{
  "n_layer": 16,
  "d_model": 256,
  "n_experts": 64,
  "experts_per_token": 4,
  "d_expert": 64,
  "d_shared_expert": 0,
  "activation": "clamped_swiglu",
  "moe_layers": [0, 1, 2, 3, 4, 5, 6, 7, 8, 9, 10, 11, 12, 13, 14, 15],
  "router_score": "softmax",
  "normalize_top_k": true,
  "routed_scale": 2.5,
  "balance_loss": 0.00244,
  "balance_bias": false,
  "n_groups": 8,
  "groups_per_token": 4,
  "init_std_router": 0.0152,
  "lr_router": 0.000463,
  "vocab_size": 16384,
  "norm": "rmsnorm",
  "norm_eps": 1e-05,
  "tie_embeddings": false,
  "optimizer": "muon_variant",
  "lr": 0.00271,
  "beta1": 0.93,
  "grad_clip": 0.5,
  "batch_tokens": 65536,
  "seq_len": 1024,
  "train_tokens": 222500000,
  "steps": 3396,
  "dataset": "wikipedia_en"
}
Below are experts of layer 11 (counted from 0) of a mixture-of-experts language model. Rows are named router (the router's row for the expert), gate (a neuron's input weights, with its number), up (a neuron's input weights, with its number) and show model dimensions 0-255. Each number is 128 + 32 x the weight over its row's rms, rounded and kept within 0 to 255. Numbers have three digits each.
After each expert's rows: a language model's description of what the expert responds to. This comes from a sample of Wikipedia text that the model never trained on.

# expert 49
router:161128133112120136114170150150135160133167120105141154128080086140154121169136155124176110146111131157177188143122145112110101192158137161103170139120140151158152163102100126152138082129109141156063124109099169138110120112067137187155131128116151171099127095111066107172113166115096101158222197115083145147112100114077127145070159179128169129126029130104107131123153124146088071163155120157080154118106110152138110164139149117146110118147149131158085090126133083042164119164102115077113121106083149138190161077123099142098120097164129153096159100119151150077212102136149099098090137127144090089082083161109068119176157154154119091107123130171139134086115141127103151131155213152140100121094154135159206128062185176160135087173156201158091091137113142138155179131103186
gate0:128105170106114122089155096107105152186128119110148178112114106140147087142101132136152111110134138144148116096136146107158204119105109174060060124123133141101095096179116088130106129079152062101157123074083158179106108118135106159145157140078138109053141112156091121134133161250143142092203110143170139106165132127092118150146139094157084187090117152108158172084120121119132109152121084098122170122107128092135155151124085151121082139158118065138171114184161185103196097156169168111142172100097133120098120136148165096103116120121104172141139099164173150113075120125108155112088196108101104128123056138121092143122082166201155143083144056105122114128160117090147092167129142069154173140127144121119159149077134099121100133164139182149144169107162198150042161092123165
up0:176140167099170181099109119087064166119147094097138152129145181114155138124132167118176155109058130138139165091101139134118164140109112129094136159109151091129118100185151142175176103136119073106113110099106172147142075110074144096162111146081114142045159109144163155119137158196164099145104115119177101142162126186084128155158135103140089131140090153053134142121124165063083159098155075125117130141117103121149143108098092137160147153145126085139144076173144122122226127153107175114125152083103126074145063132153187097072156152133143171148092179138115106105104146130092146095114149092128164154098047129072131169154093147178150148080107080127119137100134156094142071167131129082194154172110172119183172158118089130136155060086068167184115125126139114126119151107080159
gate1:170127144138139136118133165136172149084151146118145100065141149121100104186207101098066139156115188080124107107131188081166140148131153170107159159116144107139172102148112163158122127167107123191106047110105132117091128183118108132123172120098146141152166203170105122159155140076099108089111154052114104105122127174125140122073108093173105130107065099183059221097170146105097100178102181143098162118094099156135147111101138161109123126114170176111135142110150101134162199103043112128141074130108140089093152128099120139195200081148165119151088134108155136100106165122128126122143112142151166123172124161091142148193154105143115088117137089130120097131105119151146110177069142123129117164087138172156138115135181140059125130096119084106107132081081130090115149097049110
up1:132149123142152132105181126153126163138124123065177096124138102165150085178199096074099130137114159070132065108084156094142088129121153191119139181109123125145152118168104152159094156167109134138144096071095108126111136166110123147104105152105142126162154181191100072161097137121119097142114151074063138098172166139140111077111130133155077183108072067177053174096141163129149108178120147160096140124111104154180140116112155141082140102115173156160102113111140142108117174142069106113114151105090146091078155098114106183168144065127201123156114142110091115114152167128101096129132120189147135091128154134085159122208140152152154127126158141132115063107129154158187154154120174122083149152073144160141152114117194107050121122115165077127087154105045097091158135113069158
What it handles: Inner syllables of proper names and foreign words (Da-up-hin, Van Dev-anter, Val-enc-ia), plus first names like Paul, William, Elizabeth.

# expert 23
router:112122176147131086164145164166146172159130123098115158080098135148156062075162177097164139105146131174136122191100117127145186132145153192111169154130127167104157110116072080128106078169147138118136181092139130109028116096096061119168112119138136095107161071146150104137132131144108136123140122165168061122153078159105115072135147185154140133069133144102126105141167073085113154138134122155109150140156135138216168107077133141079102178191153110141166145121155217068148075100089160123101121151096135126152130126132107123106094099120096073173169110095127119084170162129121120106081131114141143115109088111122074097208116166105179161071140157122150104127102102101066154122132186146165173133118149140138167173103140098125125100162119153109168066176119165093083134091133173
gate1:130161178183199117109145189131116137124145166183115128081060173121144140153170089136111151147126140219184145118139120107132137109132163141130162144101068141110102073195090118143100188107108160128111152161176045093153114071135105125134121157121113079180148123105128150107175158127128171158148118073137076134131153155158130165165170145092150084074102156137088175136106099144113126105109125173127139136175088097130202129113126153033111122099136108154117151090096160168135082137107146075145123131129097093139130086177144163126149067113115148185091192112143177123100120130113087138082124129100107145167084104114125147152093095139163149092081134136071067141104135166128066113100143079113088127115151175126130174104073127096144130176096100129111111177124161150114165049072170
up1:174173205197147137139128188111060111100139165151081135117067140110118119119145116106080136148102137150164131132161106150154170101142155141141163150139060140101128061185075129140112121123123143117099141157170084110135150144115132143134162118128063120127133150114090146101098135129063201189108119091130080126144110126166076169143175136145171068096107159145105212116115160113153116125128116212119123124168139128106186133101079176082150126105112071156140138115080143091131098121089194121147125137085107127165144054194101127112171108123131108168129153109170159155088132148127089158093125127121182134164111145098168133177097098148121111126093121117087107114112114150067090099101112117157152112111176198096079122089106158121092136161075122188144094204145086122111185043112140
gate2:131128177147165104082149078102149145125192130139078168145092117139137170115109107113157159101178117132123137115116153175131131114121077177136096135073150106063184197107085113120126115142125201108107108081154122114118180101184097111146146148117045089105113106065131106100114152107162142111120110135110134113162121180109113120112157118098131125113162138132072102122129120108137132174169116120097129079129176095139165167129127128120134077131186091191178116138144121142108139129129148129176176062171130167141128109131117127165179164113132185119067143080099072119150093128130083165120162093126193094079162158151095139116155098132104167123081087103090148115158190169069142094177112120151126157158153037167092112133155091095185060115165108147126157162029195178147116092161126
up2:121083148124148131079182177106163111047065102122112095154164151183149177144171106090140146187165135133127196098164109162088177091127155136152138143166144118105195145093119120111130124145145201163135070165124088109156132160124080103145128143155085149176124153140093138127192157151122115126149064145133147063078110102092091141136115127128067141121173102122091139111051129131186083120144133116130089118114109112176101145063129134126170096129145104119221120057151139189103175112104098122169118136117121102163127112092117112157159125104130188071091121120136134186139148129082102149136099144168161118140135166131113145103104085116112113088109046123086143168163134157143136121170047148125116141166148148099117053181157065130144097105137156129100129137048126158179153147112094
What it handles: Pieces of personal names, mostly surname endings and Slavic, Turkish or Arabic forms, in lists and tables, such as -ić, -ik, -mann, Johnson.

# expert 63
router:138099149180121126066136109070120106148117126166148109128138109114129108134160107113118114087148104128159107092100125073136124161070127168124133168124137084085120141169126197095137163134142123163135125117068111124187100171118176117170084149104125129093071110125114131150165137126151097145125174157103131170109084115130130175090097141113188107173148143134108061161131147106135062177050128113109116145164176140123096144088117079121154146091104130066156086128203108112144168166088050172131173154219112148093172148099145121136145200152120115134170110103166059154091128117142135210221132075124173136127119111084155132183157153141123132187136135115180151165150097135134188119110118155146097168139123081092128080087151150097111166144180128066149155104063176144132164145146119
gate0:124090104140172123075106118097149128046105117184140162108162111089121162151116128078177126157106142137112070138123094133163106078097094137113144111098081140116111106112081155095113157170155167100100131137070177103104148116172124141147137155144135156148179153147098110103120177167134175145123098121088068099117116063131068138104096136096111200052145126100151135107123091140113067198136142185101127129090136106163067122166086158147101125139149150111134100195129096095109063067142103138172104122143153130109097182113149129124189156128175129184111114097079113113083130160161119152208159151106124177124101139140122190144093096165150135159172116142182101122158185166135097139146136119141116133110169055188158177099103170055129163117116113109081153138157184152185129101077165
up0:165121111133156122106143154077073152081121092161165138124129067093141117150149165082165119143103142129115116165183094145153159097112101141149114075091058101178104112103117105125141161170116154144114144060066100166111136088126087095161128144098119160128137141134132118151166118125092180127123121143089114130132139115155094154121121126172168137075131081122221171146153142110132074190160095181091140141107145142112083114163099151160108132140133146112109074176172072082116098003130093105175074149154187100128135156108160125138176150145160130158139119045078168087079113139158149213164165172124074139120119142115121123127090067174145093116169128151172144127122177124126109091135140132134102147116112064136085119122173179109139138090117117103106231154130153162171123123097152
gate1:134097115138128108093099143113104164155141116166045106121146159111103102092152080104185098094115150140167080111148104102137134158103130120127179159092144096093085180131113140126125172132146107166077124120177161175127153079190127117157130118128136095098112110125082048128104056170134108213129135148133075121109155078160103176124178104117193149125153179099153116163116168071142115110152169083182115148116112184114129107145095120150138096116177163106153139118064115136151185167081145089119116104140113154148120174177178038149104134133124096088129185145154140190101163152109125135137093132136175137151147102095088172168173177107162118127117189106183129146166074125097146109117082092142105091095163162089106114120113144059140090092180162070115157128107066128080121125145189
up1:183137118133126077089124149145101097153127103128129163116164127121115118143169119164065060081093151169124100126106124076079139098188136126130120147169193082088143165098157123192107113088106090152083180069223151177094148144146116095099134124074120108129118097182147111170097125195162102097117134123110109132134112083153128132160185138194125149119086102134194149189156128133179081112135173103171154108086197070151167132133194088132106173189092147114157117126166141102129133163101091190139163110170122145114091097109117114078087095128164070147099145133069093153107125211143132135077091133119131130138183135169111108139162082134185106111083112177108135126091083113074091128143148150123103146107110144140078132112191162088108112149156125154144126130137090144087150114096130
What it handles: Forms of be and have, and main verbs right after a subject, such as was, is, It was, being, caused, participating.

# expert 11
router:092127143100124073147161131140128114152178128121122176178111119130140098136157132070150140103082151168138074125091111084103101170082098134164196198144179139109108118117163157149105071133144106120144151152057118135092134089146166132118137123063134083116138129188058138117116140109138125138069131159091107104141157137149141112137203191094100110136087106173145140084105129167117102122078177144114196157169119105109119156133138127177095162101138145119117123148165095086136078132156097119130096167136114119165157131090142085085115122113108155128181184120064145151174182098141070087081104136168045170118117133213191110123131082084169140117141090108091146159169143156130188076156127147166093099084127096104105106148169110104191115145156159176104186135104108112133211146174119
gate0:112134106147127096118177134123159090109154132081143088143149125178170188097160102142122142124168096160043107089137136119085154122090108137160095180104131087102132105141116142166117130106110127132095113179075145099111208099125096161108075112085145125183114148075152161097079149136146120155132104145127154086174097128098137118130157148056134116083100094133129122137101115151095109151091113057165159133090078103085146204170175112139084166140173141101137121131106111078169149143121140192125203123110116159115087160205206125177115076120149086131092156129104104139037185168177136094091124097118110161173170119181061107112186126138173123073119084079142061151138154133138159122150141129112078086145149135131153152112140136134129182139160112150100179155168120096144112107187146
up0:153181086106137135166106148115100149094124140140201214146146104140097108107097132191149119132131088077070169052125176146121164138124126101152072149148160088134088149136084132134161117122101067126161144110103148079120163139105112156105111141149121139095149155162106152127099102131132125079147121145071148107165131175140114115115116180071158165104095139106153156141121154191140118104142090057092121104137073154123156129139147097147161128096083122072112123170123088141148161086129148164180132088136122166139104124185195152167123138092115120112101090099123140136050101140157184105132164090103089217159124086128138136118166120120091176119129121059154152124129194135122141157092136139107125107109053147135125138141132103090027148051145163102082142132176128132200125140221180
gate1:098084121090180031121194100076202086123139169073122127166111155141156083092148162113062135084152088121117128163080184123187172097122102116119145160124121082146050126169129160154086112119167075113150129129116091135170129096136132138121124142128149134103156102181153187068125100103111107100104147164104146106155111096162170147098157185111167158070119094142124167152167102160122116154129125097168132089126089174119126117145108130102113172175158087151089127062143183152163165138096150171106096179132126159128174078113169098138153122134128113140207093164073142100088170146085141097124131098117095200144123124141084138150124109171090136130179058062098075114155113107124130135134113124165149121187171144119168196130157119136111106136102114171140087148105117158067104129089131
up1:114058131121144064110150099074206080114142169094106123157091131135166117118128141104106131129124193150134125144058189128193154130110097114102134168104101090153089157136140196144079107143171121081112120125135119155187140117186146113121129175135128137074148127130164149085131177083097096115085128184090123106133140090120173139112227178098127163094094100165147194126173102171126101179113142105169120095131129162110174139118156157076134166108129104141044109088135131135163114150125088160129111137121129112107175028173174113112105132130169129139201115153083145121095156090082126088157123082112097173162139169138115092088142101148122149112151063083130067150162087135106159161109095143141141114156188134121159168101156123158082120154089105148177121146103117095064150116090162
What it handles: Accented letters and word pieces inside Spanish, Portuguese and other Romance or Baltic names, often in sports tables, such as Soc-ied-ad, Espa-ñ-a, Porte-ñ-o.

# expert 12
router:201131117135148125088090091160102115125147126102119126046068074127113197102157114177141073189158158150123156106084100115078098074095106098136152105157113176058152162130128103176118073164154175090085189090133162183110093144124105119141134173182137101201180117144175085089140146174110135094116160161099085136155095150129143098126072138158161109172108144113095121182113123137149092076124143116163124132151099163118133154137124143091101142107151098166123173136117113154082117126145168101135151141103083177137103088139168084103163099123108061087137169116104114141139148181114141112132140127098079103069121091106080108098118106110171059097145094137148107133092148133130124088161111084147125133098152127165187051091151185139186077165095149135108164183070153132161108085092104
gate1:139114151110207127099147104099100114106164118162163151096048137127092134176144150183087168079171072141077179114162165133110165129118132086151153124093162176140128119202142138130109122138176061108150140167102196122101129204179167158111075102068110103114114168128140132108111165138167127069137154135122093112145150133146122139122096152146130097105127187095131154101171143121106123080166107132122119224093113123143117164139128139160097098152178126154052086082156166108119148098111156175078135115147037082164143105139156019161155072121110113102098125115105107125161118150132094150146139180136118164089133086119077171147119124134122167118115174153055116133113145093175164089158177103069127125123108115094165120130138151123107173092119099069139097117149153161105146128080152
up1:140094118121166112085112106154095109137117108142116090097102127170143151146095131151121101129113046134098160115135162160114155115108191118171136151072112127144162140085113149118152162129175106147155135130107196120136097188195130124143084093052159100192153170174163127068113153162146124088157152161159093137086133131081150121171097105185149063139092135057120182088162119121164098095183091134089143180106119111151142089148138128133150121106175125155125100092133132162120150069151162136042120076093091161157136109127120091127180081113123098100128157111181080075157125191128118115174178182109069154087119112080112208114126097129150129097122184193070094132111132124154142082165134109129110171116158137129139092055130157142146178091142063120115116127163150120137124161088187
gate2:148109079112098214140128132099104132112187119145165167124127173119136169097070114110085088138111115133131127102148099121157060136144122184112151111148140165144153134127153110160161073143132081119115170115113093110178125124080125151187126132158140123198098110124148126126131101172090132080082127132114129138079130136191027121134129169129141168099083196162175089147151157070110154153198086197145110094121118158099076129114085146124114091127084110157110138139130101159129145130134126045134098076178172075150070110111102133117201208106192117151165111216126139170115157147106154119127132114092147127073112138125118156136111094116159123120149137132145128140183090130164147153132118124112133213140139078134094125144129096152188115103101139129148061064063072100111171144115099
up2:153128096132115140103111143141105123104181067146158123108135141142169131099097120077117122114140122179078146083134097148152093141153105203126121112162127162086148109075086142118176089137121107128084166122086111124187084112067138150164053163142138114142085155142153106114103101181097104097088108162137124121108138159126059099160099183111114158119065169150122127158122117135104138113173062185157117112123115139099062119096114135121091095132120139186158134134143107147124188149146142062079144132197124067150099105180093120137224205123151123176147181212124121150111153163121163121103150149096096160046137174114086139139136133087129165103191066126102127144151111125130163161150145118154176141162166085160127112115117124181181071141115136138136085145079091067114161130080175
What it handles: First letters or pieces of South Asian, Arabic, Indonesian or Finnish proper names, often after in or of, such as J(ava), Kh, Sund(erland).

# expert 14
router:190136178175108136078093114170155130075076148135128100129117094125135157184096141145180098143097128088131133116162138121118117111092098123137146113120132135090094119087199116070129162056074124147088160130117153143173117133184073108113142125101162168083187148188151117107075083130146142119171135100123180149154125151167102109117087135058110141172127145154098046114079124168143114146130136124172122159102107083090089098144180163104098114129153068111152171123144131111063152097112157104113159099115189116151114093173089029159094099091086160159171113111127093134160123117169141129124132151105125113080146135150134096157169139110194131066174131080149152145134133122071125150115198118112126156176150091092114134171108100163157078071090185191121171162151149124173097153171138
gate1:111115152158134149115155146134162172108092152115108192086143179118145172159059105110136154110120189165141103125100126151143137140146098141068142183145160152134124124152131139105147115083089092085136131134132165094135080125162098145149137111077131146117167142180175136166174116090178102085066155154150110073099110151131114123133103100137098129121101171151160141178177196173094125128120086075118102171129069132121128121150131103093061116120159081136136048179125131122088139120093091141112125155191089109115092112144119097115137183178089153123161105138141181057145170054080150087055138154086177150085105129190107124128107121131097190094158177111161102145076108094047130173165178132155132140167111145161164115083172111140116095090080125151131134117088137110084191120138194
up1:128103105136136209152189167098133165138098100142124168127129130151131126137125079108144105111151160128142121126091163144141161133091097089139154150156141197147120158157096108084137091161101124105112178103071123063144120147117122158121117146113173171169127130162100188148170116108184172106114133133177116085120137124084128139183093150145113121115103145131140175159145153146149106132121092069079103108128120058114131141070109130110067147151138107162139076194136103077079152149088027172160102137211084117174153109146125081129144152126124184158116127126154142027178107135056113123078123159102139139127091166122161114131096121140191151079203145119138092144094153117097103147150104141123161144128117079076141142058115120108142085172096094148099145104111149083104184112129232
gate2:151126121190121081096161107115109133129145185126089123159122078140139121079080076120102168110102195173144056149113078141155139122014153189128076153136138139097096128142108122116091077145087112172165112071111176103094073172149081145106136101094155116154114130164125157103107142139141128140124179087204123105096064158105162128150127104174098171135153122105115133171160146149134127105137145144103161142133118089145122068124135163189064129147106134145166115058142179124161085135132132149061083086179095104129145080153127142114174101093120115161137079142160141150132153126116158116170169153131152166105081167162100100203128100108149159108137071149105083119119086135178108120156093138118178149124148157138121128124189147064139197134111170132090082147101188152203107105113109
up2:128144201179189091105134107136116152147145188159078110155146109126140141107124106126088086163097145148069033147124096164169151153080158164136083157160140110081128140124127116119112101156077125108163143063089135158183122150140108165164142126125107089150098127118124163104099205105159096140108132047195097145103151138135211104155121097097093175162155166087074198163163155145129076125126150119202180168144100074144125106088130172128114170118104079166158097143108196105115096104154099121125149099154127116107087061091072130126170133052121106158101073114111158137092144152096164122115136155112140106113076169116142075117138116125109156118127105136119111093117156142161118149132094119112136164183140054109152135168173145084099138096135155213110142180105168113138094140137108
What it handles: Line breaks and first letters of split words, such as sp-awned, sw-ept, w-ish, and the first piece of table-cell or list entries.

# expert 62
router:132063119146116129168127178110106167165166074129140149105145147152134080096169138122095130084143153143125146122108170126150142092127110144150121173124126093130154111142102108092090150140093147144173159111132074128063167083125131145177121089105082103090119082104170113163112106165102165164073145178148064155110152133120150059182123159113130119144177179221164098087121182180091158125120113148150212132118102144227160134141084124125134110206129137088164134147109153099132105103125133134131125108138127096152143161146143133185110156115152102092158106138095094115068156103097082098138124136123159129050133077163098116174196149068173127184097146138116112127137085113077069154149142130130166118106143107110142192116204081128156136085129116077141051085143171149123163167174151
gate1:070149091136187130150138099136180056135211099180091138095148146116135096114154103175135115152132148145125152121185152153151160126147109141079077164149085074121096133137067058113134181196114129119141098153149134169052114119093118119125109104134140102152144085133175085123150198150106139107176069144097159127139127086136178116166137088129145151154160183149131085105154078084118129135134132141159170072083106135119159127133140113076104153142144178120113089185125151041079148143043128140126115104183145123095098158142141109184119130156182107182152157159141092119033116120064132138105159133106088148128123110097101158179075108074189144090081141153143104165066140141121186134127180153086144134109163095100123135122124142089143141172141106079112116103171126143101153151123128
up1:139130136100154099155141119139183045129202107187136160082166153118091081106138143124096122139185152166091153106180110177160149128151136165129120124111108047105128109123103117081168140172106135087130065168111151163051118169083133165150122123119131101160129093136158118114109141116109118083141066101107186163098129152145167080171138075118135143203146172196117127094155103103081112128140119150134146088072121155133133160130125103122134160129150152135120109187078106092097114151022131140138090113159120170144131160114121117152112153143178114157155121171111082114040147119086182153157152117111086158141093143137063208153095093065163117122069139152129134150087088099120162106126174155079137124117133130122144133179136124095180115102155141078120088079199143154085160165143108
gate2:112151180147135079164126148169088066168142176167073092147058126096140131139163145097110145114099122136161130073119124130143148115115140134166131179119081118140137097122096133134152139167093101092110152164095140175112139123145113138176094139146076100109180100143099125169114097105117137143076115113178110178111128160129105138153143090117102085129158129124092123153095082139093160057120180174116125095069139140106166127104146144163121174185161101129084109084119096086201119167123140223085160143147096108151098163111110050130112134101145128151115086119115077199081092130109169105138105111092200135137120160148126135157145163183123075083191131109135149154196140140118175108125206168150111066070105072153121126087149215086088153118143173150114126143140076071161166148121109
up2:127167143145160149178094158174109062129118179142079125150058109133128111139171138103150143153114101124133114077096139148161181072171088141217118113072101080118130114088094078097158151160163142120139161180060126136129161150065123116153135106126074121136168058165147168142124126166103147149108128169149109183159143180164149162155131121120147081175189135118126119139106112089098109082177150144114107110082142101147193103147166122141145145193134110090037141098109112161182109114107104188076133129131137064128129175153082073124111110156125166105159109106132115177094113098120156066117113101171132147128123151159125109176106178136155106057156133181146118113176074164133091115118184148135128091088136065155120138089087158088089135144120142154111112104108081090124186175094097
What it handles: Final word pieces and words ending titles of albums, films, shows and companies: Amaz-ons, Zeppel-in, Boehring-er, Records, Show, Love.

# expert 26
router:174137159122096167084149165161106096090099157166142094136137108106104223095107164151132093083156166123115092112148165187132145144131137130120093158152138107150138155151147125088100095111098171188165143138138113151129158087153151148100095065112176137115155192118132070133170107126174132159151161104193152105149102084161123150079097119145111087156136182119071075193092137145176162136145128122164069117102150189094121145132051087163095082089090155166123127107100105123106080137164084109102150192178129052108119130092126143155143152080165174102158108100115142199162193117078153118169116147152151171182186143112134167127116123141150137110138162182110118121179162093172176151134158112129185154069082155099076146130125129123129064084132078136135112082089108122114135113107110
gate0:074120152117159135155188101124123088091123110122096157129126063137100152127118155146159115085095141107153136113139180073150125140156203139149135081113124121132058117132122180059119088141094148166114152115190151131119147107127163085109062120179100128088122163133170149174135171112150183155126168130112104123156124155176152112055124146154042126138089174114071195144086162119132138153116171131164154082091068151166099106162137135113087158109142090161140100077115153126131106195161133102138146124074108141180121105103130162100181133134159173092140107183059087149117138127160126143127104114107171088087131192166135135154098125127201052070122152145136158099097090147105129185153102124143141127151125160131099171058127118099074117136160176113094165109184046128114096081131115
up0:118095145146138150127111168094161099063116154131123143133140111139136145116146147146159155143088136155086132146148164117113166173188159143097193131127166087094078147149117154127132082146171194139110134107129120139184070118108179090132071133143143132084109164113173137088098128159167112144134132117090122136130097144129122107087127104162120161174110138158083129140115117113123126129050174120131110153103074111170163103184138127084097128109153195166216138074071155171094115202118153108131170101068112100116133107105157153121159151134097100164108153091071152105147148125189150187157106146137170116082116151196125070094066131161173059040067140138165136143126103137125156129161091091115106203128124161143071050086139109083056143126135108117118160091158049135107135120145131
gate1:135130141078063144132182071112124148063180122130093123152088117121128159134157101143102111137203144101099092111125164235189122115093148136068131128137127161097148092165127140136123119128133095111147106123133119121099130122148194105118135162128130139192113137142067174162123123156101113112069169178079091057123179123143146169124122167192106092172087134106156074114122076038166106160101115065164099131132180135156131129129114112120090157122171150127203109087057139138154112095166127084107166153141090093113140077142127185100097144155127118056111150167120090180125145131139101183082150164148090111173102181140082131136103133225124219135125146117151084112108109120165091149149126134123123076113163082120133111158144132142175136186120126094131091111165117118107124129125134
up1:151093182098110114140179096142155173102147134177125138164065113107122122094174135113115136132164166132153097119134074167184088086084166153075164135160150096119175140181097153145111116118141103135111105176141121136138126157142165101168063080136106132182126108120088158133148136159099138117101122169104122096098113112156135194139105152139123121141070093108093120155127134087185100184074139110160093153103158131145100102142105091157147197105157098135144118133091138132188135115092141133096152155171098123152123114100151141139125141165163116031155116166087079154084118099114138184103119138194029083172080118181066145142044103159113175157130108138109123117145164107183102157079111119145125090114100096076164133166101160197190145183055112110169088144153089140093131080113132
What it handles: Line breaks ending field lines in infobox-style lists, like Surface: Tapeta dirt or Max. depth: 42 ft, plus units such as km, miles.

# expert 54
router:086153140109115134167090156171079140166152188084159158123168069176125124076087081144092152123113160167163143191096138154080133109211127160106150151154109162203157125148083118133169087142166152155114135110125153063055151134091105106132142100140119100130172093152074116140149166140063107162121089126152124113166112140152164116122181131068130125127142153096132110086060179081142163145099100169120162130153117146152124068166046096122194162108128099134097071148119080163074139094129091179110129138110068128119129111122091113117167119078157087132105136165124121114109123179076094151095091144154101101092085111191157134163135152157120066103087176099200158156158158150143082125144128165149153123118170142106190100112121174134138135095157092088120146136107114099150163157137066
gate0:110147135152167164101150164154105117128123154150188125164153151145121129090098115171140099090122139119148107157128143087150133126113142180151186186141152118181120103173141132157078135135152115117070129148126189168148118108102124164101146163079143125158076170130051105119116112080153088052164075122150091067120137100112108134105059078118142150185132128116078167167071090207154057146139152100147152188104137138063136097124148130166133145096168128112127108104075075089129104122111104114096110180153041148127106159135110165135177118143055096164108157100152098132131116168073139136145172096134137096123162140187174134097070093129141156187119067158153068099153141127150132136160170144072131186138104133120092128123073113135139178134100087104071163086167141140174190115126111
up0:098118109111160190113140177131126119121128170145136144071106140167103082076134127190164075121063147140177066131124119088151154093161118210117148189149150131178144101161139138132093138161124101118122124136125220125168129114052089133110153166118170126122073123139073101110174094122120080067169074091136093096169098113085166121132084093113131168183181106107089129155110140170129116149108147126151151189083110152107116090073159130141138159154141129107076081110084099116133104092133085108111126134140087142138071152102096210123191107170049117137124154124151154111173123167056149137114139155074122079096112140154157094099116118106145190159129104154152124110181158156165123129129155178119116185146134161101114139115133109148147175081099127094078123108125145164167220120134102
gate1:098169140182091149161129131112114097149123085077088146141125162129111122150134136118139165082131186105143081083109167153148130171121105194169183100142133180075183089153112159141080103091119135063149137078178186142083116099105126084148181141114172145119166149125128092111111128178096187111142063121197088139105077167170101101113157145096182144121118183131143154085101134128124172131106154082143191126101132128137155090094154109136122143144120098132096151077138115145173104155076097087086165131149060124116128166144111149083196157136140069153114115091137175173155153111162174125131093129132134082095194117154128075173074081157121099082089070134078082124131114117135126171232094129109153173127138107125117136111173162147138165101152076108089066131115142108148084134127149
up1:145148119101128215176144143117119135136126064049136122101111160126092105144120145111109133103105195115124117067125154095143081171118092208167148088101154138140150163127143145117097133118109176097129155089144194139100099060097093083196106122120090113132156161127173141108116076179135181130183088138196081147137080153220120105139166116117134153090087141146170148150133160161063155147122140144147170161114115145160202080101157085134142154144129079124099109125101106176145095132088109104094118089137103126096127155168122158100192090149158105146113118162124146153121129101112128137146112095107157071117152092169102091170140103149117090071089050154117098120101119081085112188216044124137145166117146108111134203156131172143164148098158093100120113134149141145134096135100132
What it handles: Adjective-forming and derivational suffixes on stems, such as -ical, -ian, -ic, -ular, -onial, -ish, as in Semitic, Persian, post-colonial.

# expert 36
router:139125096124166126072091071077144110065154095157126141117140123157072121188167097171121197106079094157084107074086154111094146062135159128100112086137100159144123067181078071113157138140174158071132105127135137173091133180087162130100137118093106172088070173118097138123105105102149094110109077136075155113127122103164151163137134132136168137165133141134134154093109084158125128146108139098076075171142155155141168048118146100139130161185197140154164152148127122054089089116157149123117060140138181103163096130112150124189070116096129169119131091195099120116084094108134116154121156120130117107161076149134153083196138091145149115079143099163105149076090154100180169093093153081116118120157095165132131165092138106118146151164103143163161086186156126093111111122100081
gate0:136120152152109105182135168139165128107172116067109205106130114153122125138088163146127112100085140138147142074078114141078133126113126207119170153134206159180148144133147164178157118103060147171142095112135134189188149118138103133144202056108136165090099143166178130082088062178097169130119071053117159144112138069086149105169153088049098169106110141168104185129075102087087165093127115105144105177114151100144178064164112176143075122104119164099142137116138142128145195096118096121159082096113126117078095170104146133106150153117146117140116150120101106154079104103108147126152129110131177142119097156169133105178149082109133176104139118118075105173143129137185122120108150106119138173133169101160113154158132113141072192078129124112143118134115147072118061140085125
up0:113119155128174093191139146178137150121105100093087208119128118191138105167137120156142092141119124164137110067103100119112158183121136207137128137112145161155137128142132192184120198087094160091137109072085079191172148078164086150125196133123131123120099129152148144085119084164110170163109078082131146166113163097041161154157129136079102158121104140151125227111092156059124131104137109120135145111094128104096135126143137183111112128109163184076131185080127142131156175106138110128173086106112155121112113135132108105086136139098071090152111091105176117152067074146149109156120181115131152090118089139083131066167088135090173137116129081163115110150131127117184125170117158075139140164130154127109114176176157100127100156074137128154115066123098157097162094138059114
gate1:092156165133102086163091136137109110178131190118111111102207142105144117161121124113100131111160115176157123165081074149135090075173172105067136118131111092139115147138160088102171088088158112187095164170120165131065098120118151179188106136107127211146106137119104109156116159170148086165130107133174146189164074094130131072133096112099121141206100150149150063090060098156125099122105134134128178174123149135106099097138143125121165116140156181143111109079175134143158127140132158122077149162165130130095113074077131139109091102125112047109075121133082082107134160108086143148119192110130097183129139107138130063159162141128190116086123067145151130145130132125133110190160102167145154115116119065148087193170105126100107121187168063102130114102183150134118156086180125
up1:095150179147112091139116162153119118111098175110115123117146106092154112192135118174160112097167111139105095128106047150133051050155164128012148105151083061110125128103135122111162114073133140154086116149106156131083099147142170177168167153105124193178076115160134134126099184116115094153136111162153171191094107077116133090096099133092123176200122188132145077092090068140108106129116123153179136176117147147147102105158143111077154148138142185153107109068158108194126095159166162093083167154169124163137115113111117155137118134125119075140086137154071115109123171116124185111122114160132117164099121139156128052150164194135147107080099083149126117155131130095118143165139108127120170134153121081159097148132078094109113106210136112121115073148163149179123165098156144
What it handles: Full stops and closing punctuation at sentence or paragraph end, often glued to word endings, such as museum., Wales., ")."